Experts of a small language model.
Size: 8 layers, width 160, vocabulary 4096, 34.2M parameters.
Below are experts of layer 3 (counted from 0) of a mixture-of-experts language model. Rows are named router (the router's row for the expert), gate (a neuron's input weights, with its number), up (a neuron's input weights, with its number), down (a neuron's output weights, with its number) and show model dimensions 0-79. Each number is 128 + 24 x the weight over its row's rms, rounded and kept within 0 to 255. Numbers have three digits each.
After each expert's rows: a language model's description of what the expert responds to; "comes after" lists some tokens at least twice as common just before its tokens as in all text. This comes from a sample of Wikipedia text that the model never trained on. Tokens count by the router's weight.

# expert 45
router:108133129140090131098143158139093119129131095135111088151120141105092111129188100134141155111132142149122143120108150150143135153148108130089166156131166128106098174081118141154128108128138107116166110148168085120131161116119144183199145180
gate0:128125089144150096105101163154118116142160122123146128094138091118115108145150133089089107141160112103124119100091129133134100158095128096150136117124133134138101113135129138107116119125138138149124105108119097132125117142066095131141145166
up0:136098119116111118143149139163121134141132127158118094101180094112146095156162099110081153129139160143103138104096119146148155095118123096136162108177087172161156123111129143143095122117147139143152106130110133114100111151087139113107141132
down0:124116111121112113131147153132118111109163145135149095092121134117089139157101118134061100151165108123093091153165080116112151121177136162135124115143137086140155077141142124127147128129177142121123150133154126126119164149104112091121093115
Description: Letters and pieces inside Arabic, South Asian and other foreign names, such as Fa-q-ihi, al-M-aj-id, Bh-osle, Azer-b-aijan.
comes after: " M", "a", "m", " K", " m", "i"

# expert 21
router:078121118163152123102145133089128143159120131134085201150148091131095115136153121103159143104129140115117103130153122096173126108107156121117099103155144127126136161164155156156164112152141131102131128066145130074087105126096117104145126154
gate1:101118066149166155134143163134105148121135146144120146117151109151131104105124125137178127097124158141076163111155104104147181103130128131139131127165131108149118125135115161143091140143136150141157168078129114138113096110126131092130101123
up1:111159139099157098180143147138086121143130119137123115127175107119169148152106140157123116121131084127181163164116101080172117105119179137112122159113134141101097149108135094130112162140124131159137150125169098134144158104137128138087134142
down1:165112140140122129100147093147120143093135152112129134141099108143134093115093158095134119080114116133122116147186119101120188120142151135147127121117168134126141110159076125138117116112133134190145112127105119149140124119124106111078117080
Description: First letters or pieces of a word right after an opening parenthesis, quote, heading or period, as in (pr-imarily, "f-irst", Cur-rently.
comes after: " (", ".\n\n", " \"", "==", ".", "==="

# expert 59
router:147139158114134117138127096130120131133116163153156136127161122123110079158134114144139141145122110154114112164148164073107110130156141141114134123139135099134162140163151113124137102167101100083131137137122149107087087144123161106131151163
gate0:131158142112117158145140115096124122113121099123114130163081149143121119169118116140097119133136138142128166138094089128140133147051097167144133094157139091140153081127120149108119135112133158169136156124083076092167152100072113158121125110
up0:109119149098138138157142092144089137130125121127124123142099110126134120163102131140132113137122136125125152150076099123144118130102103151144124104138135097123152095156137124094148130135128166175163160100074084071181127100125087155153142119
down0:093134126128144130132121137081087143138147104119167080120114114110085088148113110138122186117128146088102126149118085112149083117137097121121143124112148101143112060081146128119115128129136123124120163119132129133153151145128163162118113162
Description: First pieces of split verbs after a subject or to, such as beg(inning), rep(resents), sugg(ested), requ(ired), plus opening quotes.
comes after: " to", " and", " he", ",", " was", "."

# expert 63
router:110113100114128131118136143155115134133149093109113080079137131124129139120141114117095126136114130165174141140078104109138084177146143107121108136109113135170173111136092176105065103106146127120130158154156134122099154095165112107124120099
gate0:141111127130117104121148169175121162155163108118174124086174138142133138126118121113124138139129130136130139083108131133080123126114138113170162147133092106084130114138155113115110183135111093124104121105082173147078095090150142157141140127
up0:114168128126101153135141101147141108117144146136119137149138145145094130159137138108125109165103116113140129150128146149113134119193103138137142095135125128115105136151114071111129076125172116116175101130139144135167134159113114109149132117
down0:122109152086145127109110165186129095140097112151108115133115148121094145139099115159125098130090129072168125158107138132122153128133140128119120076171132101115170123163109086098116115132159142120160140126143104090140139163142117101124129139
Description: Letters inside all-capital abbreviations and codes in tables and results, such as ROV, WRC, DNS, KSA, country codes ESP.
comes after: "E", "O", "A", "L", "R", "D"

# expert 16
router:147145179105145149164104204124120115110106124067145160168141117136162084113118116107162097142156180122129122131131112113176128112135105147097089151148132129108112093147103088104181124154150180160106147117103110106127177121119141113119140140
gate1:137125137124119131164128170112086129164115159124124184092144096134105116145101099164161149114117102119167127084154115155149154131146106102117135123143123087104171129112149096117119128100153113098111068132123119113122129125128120102151152120
up1:112156137128109149146135141187134137100097133142148133136149164140134140082118162124109106179134146152137124113130160149109136187117143123193150097148120179113127143119112151157130101163064160125143141147124168123143123150129133113127102144
down1:139150163091121128142173147175150126136124087103112173129117132144126106128105126109134131125146126123101164112116111102130109086162124090131123196135106075092097190179111144120153133148125113138117132162148102135124109164122121130146155153
Description: Prepositions linking a noun to a following phrase, mainly with, by, without, against, including, plus colons and semicolons in infobox lists.
comes after: " by", ",", "ed", " along", "ated", " Genus"

# expert 30
router:147124139122163123154117114111150140117119095129130116141113106164112102091113149122108110103133098139135090109167120163121123153100155138142171107088140160145129131102140131138182161101109091151138101141112131133147163125112162121112155104
gate1:150115156126098093152096113116146125111124121141123122089077145137123114152157116116132077140128100131127121170151120128168126158120136118122134080104119106117118151124109125156124160090130142131133099129137130134154106070130148105137103114
up1:116117129134152144105155114095140119148137164105133128140136118134139125070149132137120147122111132145130107121098063109078117141139130096125120139137081114122138131110163094108144122157145130172148139148110111109092081132095130088154104147
down1:125157137145146115089098082102136141127134079146141144137087104110125135143169139112144135147114170118085097136129132128136135117099150200116147135139089048150129143135091147110145169119148115126120139132113092121182166137115101112124103099
Description: Field labels after a dash at line start in infoboxes, before a colon, such as Genus, Family, Born, Website, Written by.
comes after: "-", "\n", " Occup", " Gen", " Preceded", " •"

# expert 32
router:140138120177105106104105139107119138116139172170151094090093148159129082132129135093061067108113168100120134135102109136110104170124119114104128110094113146164138113112111130115092130105173122108111134184141084138167113124102100102119120129
gate0:153144132128119158145134119160142118178175120113134130119122172157114135127099113114112131137116088163168134161137127131091113172128104123144138144132114132151099129137117127120142117141143075134147129123094105127110102135101114127151149065
up0:097112098122109117101170106101138106124100092137105123124130081133139103135134112135156132120109125160130148123107092139171175124160101145126125116116144148126116159122136145175139156091089113132135114130147156127131162143158144105122128172
down0:126089096121141134097166081134170106132115094169117132122100079118087145136109149125119145166150147116109133126164131149077151135164174168159118141069124130163134141158151131116159123094141181111150189120114136135121067145131132136106124141
Description: Digit pieces inside longer numbers in tables, ISBNs, coordinates, model numbers and years, such as 978, 100, 1929.
comes after: "9", "8", "7", " ", "6", "10"

# expert 19
router:154151126162107150124161132126122092124145147130131088106150121133115123107083134127137115118150124100162131140104101147118090125113153109116115158112143104105162116103078132092137098188165093114104119152182096123144119096137116133166093112
gate0:114112080162131128107099135101104121114120160154123119103164130091140165129110098083105150124106101114094149107107152094150096104176138110121156169143154131125138115122104148144105099144091139126119170126123140139139102136105102160133101104
up0:150085073127147150113127113104078113126136137100116132104200128122176145138085111099117122111077116128110159128114121075136099117153129128102127135121174149150125131098117178131141133141108125140105156118119139133119114147108141141146078125
down0:088092133146138133143122135133130118132126138118111153137141160103139127125143174121151133156145107172140128116137097099113162120121140106140059148162127099095176119179152111162135121136158116139108136123132110151111107151155125116148119129
Description: Hyphens, en dashes, colons and periods between numbers in scores, times and ranges, such as 3-4, 1–1, 9:10, 23-man.
comes after: "1", "2", "3", "0", ",", "4"

# expert 33
router:087125156141137149101130146138136143133143070143147116121132135096140105120179157105177158101086128150163100102102111149167121157173137133100143090159099096103110112128108107104161171151127167137102111119135173134161110098150143138146154137
gate0:139116116147098069112122132169142145103126132148167135125153116134111128118104117124084101123176151110143110107143127117091117096092119155106121114155095119125163180129151173150125110110163103140108104145154167168125137121152128151123145116
up0:097091131143160080145130127144108114128117120153137115130130140115109152155138181116142103117119105090089162128165159156088078139113137115104116069150116130094130144121179126161133171089118131113161109180123150112113132099102130140164122111
down0:092119129091130112128115124129116155130086148134113139132152160103169126127132110091104137117110091154123131121145166109116112111099105110136137108108122117097139134095068184152133101128112111109153125139070103131135137152113130131138165168
Description: First piece of a personal first name starting a table cell or following a country code, such as Jo, And, B(irkir), Ah(mad).
comes after: " |", ",", ":", "|", " of", " by"

# expert 10
router:140137134166105186102128128148118110124094160115103128112076119116130171133115138136153101156172149147106117105127129161098147085114163106175142118139126172127121156103172124103118132122130106139143073138125135155146126131150132104102157139
gate0:109078157146138121135087129123160152189134088171169146102163110123118127126122130116172103122158151119137111118085128139128142145107099131130105096160164122088136118126103101139165119160090157143134122105135126123130125118150130129137140124
up0:157140129101137138101144149143111118102101107073123141138094126129126112104125108145069144115098132156133085144154148141114106143096150084116148156114114108153114088114123141081111153090147139115117131160141108112134099165099109143082111144
down0:134123145083151161090097106101098096166094142100125123152085110145127147102144105122146098125151138139163123126157116120098103138136120141104107133086111099100119105152115098137138135100128123085179135125154154146124139154145140127115111116
Description: Adjectives and determiners before a noun, often after a, the or his, such as various, political, important, previous, leading, same.
comes after: " a", " for", " the", " of", " his", "'s"

# expert 61
router:116185122103124158130114107137150144112132102107135127146169121155154143099162110120139134116146130116105117147125143099160126160121141152119168157117159158162114086116116119128122108096135171101105147073147124127147102115126152128113100187
gate0:157123114140102181146115123148154118142158100107173117103111126171118132136122110121122117132149128136150133134109172126158173141151127131154107114121098139070100131094159156138122101138101115088125102103095135128105139186091119094121124127
up0:118145133101152089098105169125084136149076145155081120129166109111143106111152158131157157121165107152146108093127132120128103116113139121109157154120164143146133143190120093104104136170145148189108123136109140144127175093135137152111135112
down0:115097112135117149144123108114115164132120143122138125116147100140145119114095112162103189167155142198140115130118117133093137104140109070127134113123098096082124144147092128113126129119103166106157143088113151149155088107130120134122131155
Description: Month names in dates, mostly inside table cells like "May 2016" or "August 30", plus cell separators and dashes in sports and statistics tables.
comes after: " |", " ", "0", " on", ";", ":"

# expert 11
router:084112102115137181157104152136149085109122165103117162141145100098122105130128117080159107099095134080126121124117118108148084128128105095127101132167091115140087158159107137157125075131153121134137155088111098150136124152115121135098163150
gate1:107092137136130125110101132130125090199099146112113114137134132104096150132108128130115118134127137111116151127131146111140146142084187136067117219091154172101141126145156100119136146117128124115129169157151135108135161154125102121165150121
up1:163119105165176140167172171147121159116160122117159171094116134177151081170139116148148110096157135181141142129140115144117138140113125121129128131167151100121110141114129138111124145154107089145121108129119118135157098112114159108082106187
down1:115092127116142108129130111103157148153178129138159151138164100150173150112090096141107133138102138141132127129125116136140148153179157122116116139119156083135132128104127144132106138145133111129138161134095106151124082095128077126096116112
Description: Words opening a new clause or sentence after a comma or period, such as which, the, The, It, This, who, His.
comes after: ",", ".", "),", ".\n\n", " as", " that"

# expert 17
router:110130112139163121113135100106118089129134095153120148171147128123154096151143141116141150110117096158111129092120112122162134110079114155106126136150167122144131140149177149129162112136147112162101157147114156125133124115085169102092150165
gate1:100137098127154082124122105157115103182119156181151184092148163135105147146110147094121140111140149140113145131116173163107116134137133102158125136175107155110095116137136099142130121115191138146077114160155159167142173089156145107140130138
up1:080148153120130132149137105115110125107144152140117149148119128105069123118078140104155129149173136151131082133137127175118113169125132127155129137190122102153100085098125152130135073162141091135094139081129142130136157091100142118149102118
down1:109132124151108172128124111125156104093146087127131200121128143116157134151137134188154183089125154119125112094144127095128122101152146114152130138111118132131128148132106098121132129131123118121134136123177132152157131099140138121141161146
Description: The article A or An and capital-initial pieces (On, In, Am, O), often opening titles after a colon, table cells or sentences.
comes after: ".", " \"", ":", " with", "-", " |"

# expert 43
router:148131114105108132108129100153154089106116128136151102114130096165121099064163160167166152152090151085120125131106132149156095171131138096149110124124145177152107124117156172110093128153128176164104101127102085135114142112105117150104136122
gate1:156081096143130136129150130097038155141136130118109172155145122145181146109131121127120109113108130139124140181098095143134104121119049126133081124129156103184133126077128137106130148129112135136126125145113126136151141106162118081120101092
up1:145065089121099128125091119188113135120133138144133144133148102145137127107167153150148124085089138101137116113116166136143098132093125072142101119161129132154114115118137127129112088137111149171117136099087116136114152100129115165129088126
down1:133151168133145154134144110153124146169133130093122135118140138106152132086168153126110088137127149158104120129114121122157121127119114160122122151139121098120125099111105132105129094112157152092091121113097117135120118151149070140077150113
Description: Line breaks closing table rows and table divider rows, as in "Votes | % | ±% |" and score or track-listing tables.
comes after: " |\n", " ", "%", ")", "0", "1"

# expert 52
router:120096099151129135128143138165127158125172159156101150094094137159163169158123095087173102089111075156144123121112087094122110110128096151127123102149106092139121150159111155105140149105140130120153126171115093120123118140120151118119150117
gate0:160102135130082125119105157125132106140097147086167106126141153130144110121125141133130090136157139158118144146124163136077189151110149133140174125101160141059114136109129096135134143157108123102077077128147115117179151100151135098163092167
up0:122154132114156128123149133105110094082101095156181136091163106114082104140122117152104141133129135101103140117169143127118132162111147102110145165123130119095139112083152140130113119150113153124095180071123112119171113121147163153109089109
down0:145142104101133153135116092135123114074122126152118142107100094146128132131121099117132125118102120120160115117106063137148137125128094096117124124143089114187104139167130211149129104174159148142132137133079100131110142098136113144135154113
Description: Commas after introductory date or time phrases, and subject words the, it, they, that at a clause start, such as On April 10, 1917, he.
comes after: ".", ",", " However", "4", "7", "9"

# expert 28
router:131099118085112130083105102167140150110136140121125087074122112089098134126158145149138146101102133098157127087183174108131098137136182079112151134117114168119120165134121128138115109112123103163131123109133162134095117127134108170133167158
gate1:118085140160145145117155106143134151126134133108168165142115135118139128125101125094142122102133115111132139182132143088086096099068163176123120105169161138131096166160077112095123115133112135125112146127125167129087162165147165134110151114
up1:109114123140104105134134106124112135108122100136162175140116102154120110113106114106141111149114141115108156172120143132133099151085147144154161126160192169125175138086128149097121053164172197124109155158119141106108124130136110157124132118
down1:141131157113138122112120121124109149111117141102065081107128122125102116127076135123124120132149161125091088097126136074157102099102131151128154111132109100136131112174109156125175119149156127145114144112100128086099135100105099190074141112
Description: Row-ending pipes and line breaks in wiki tables, separator rows, semicolons in W/L/D sequences, and header words like Qualification, Goals, Final.
comes after: " |\n", " ", "0", " |", "1", "2"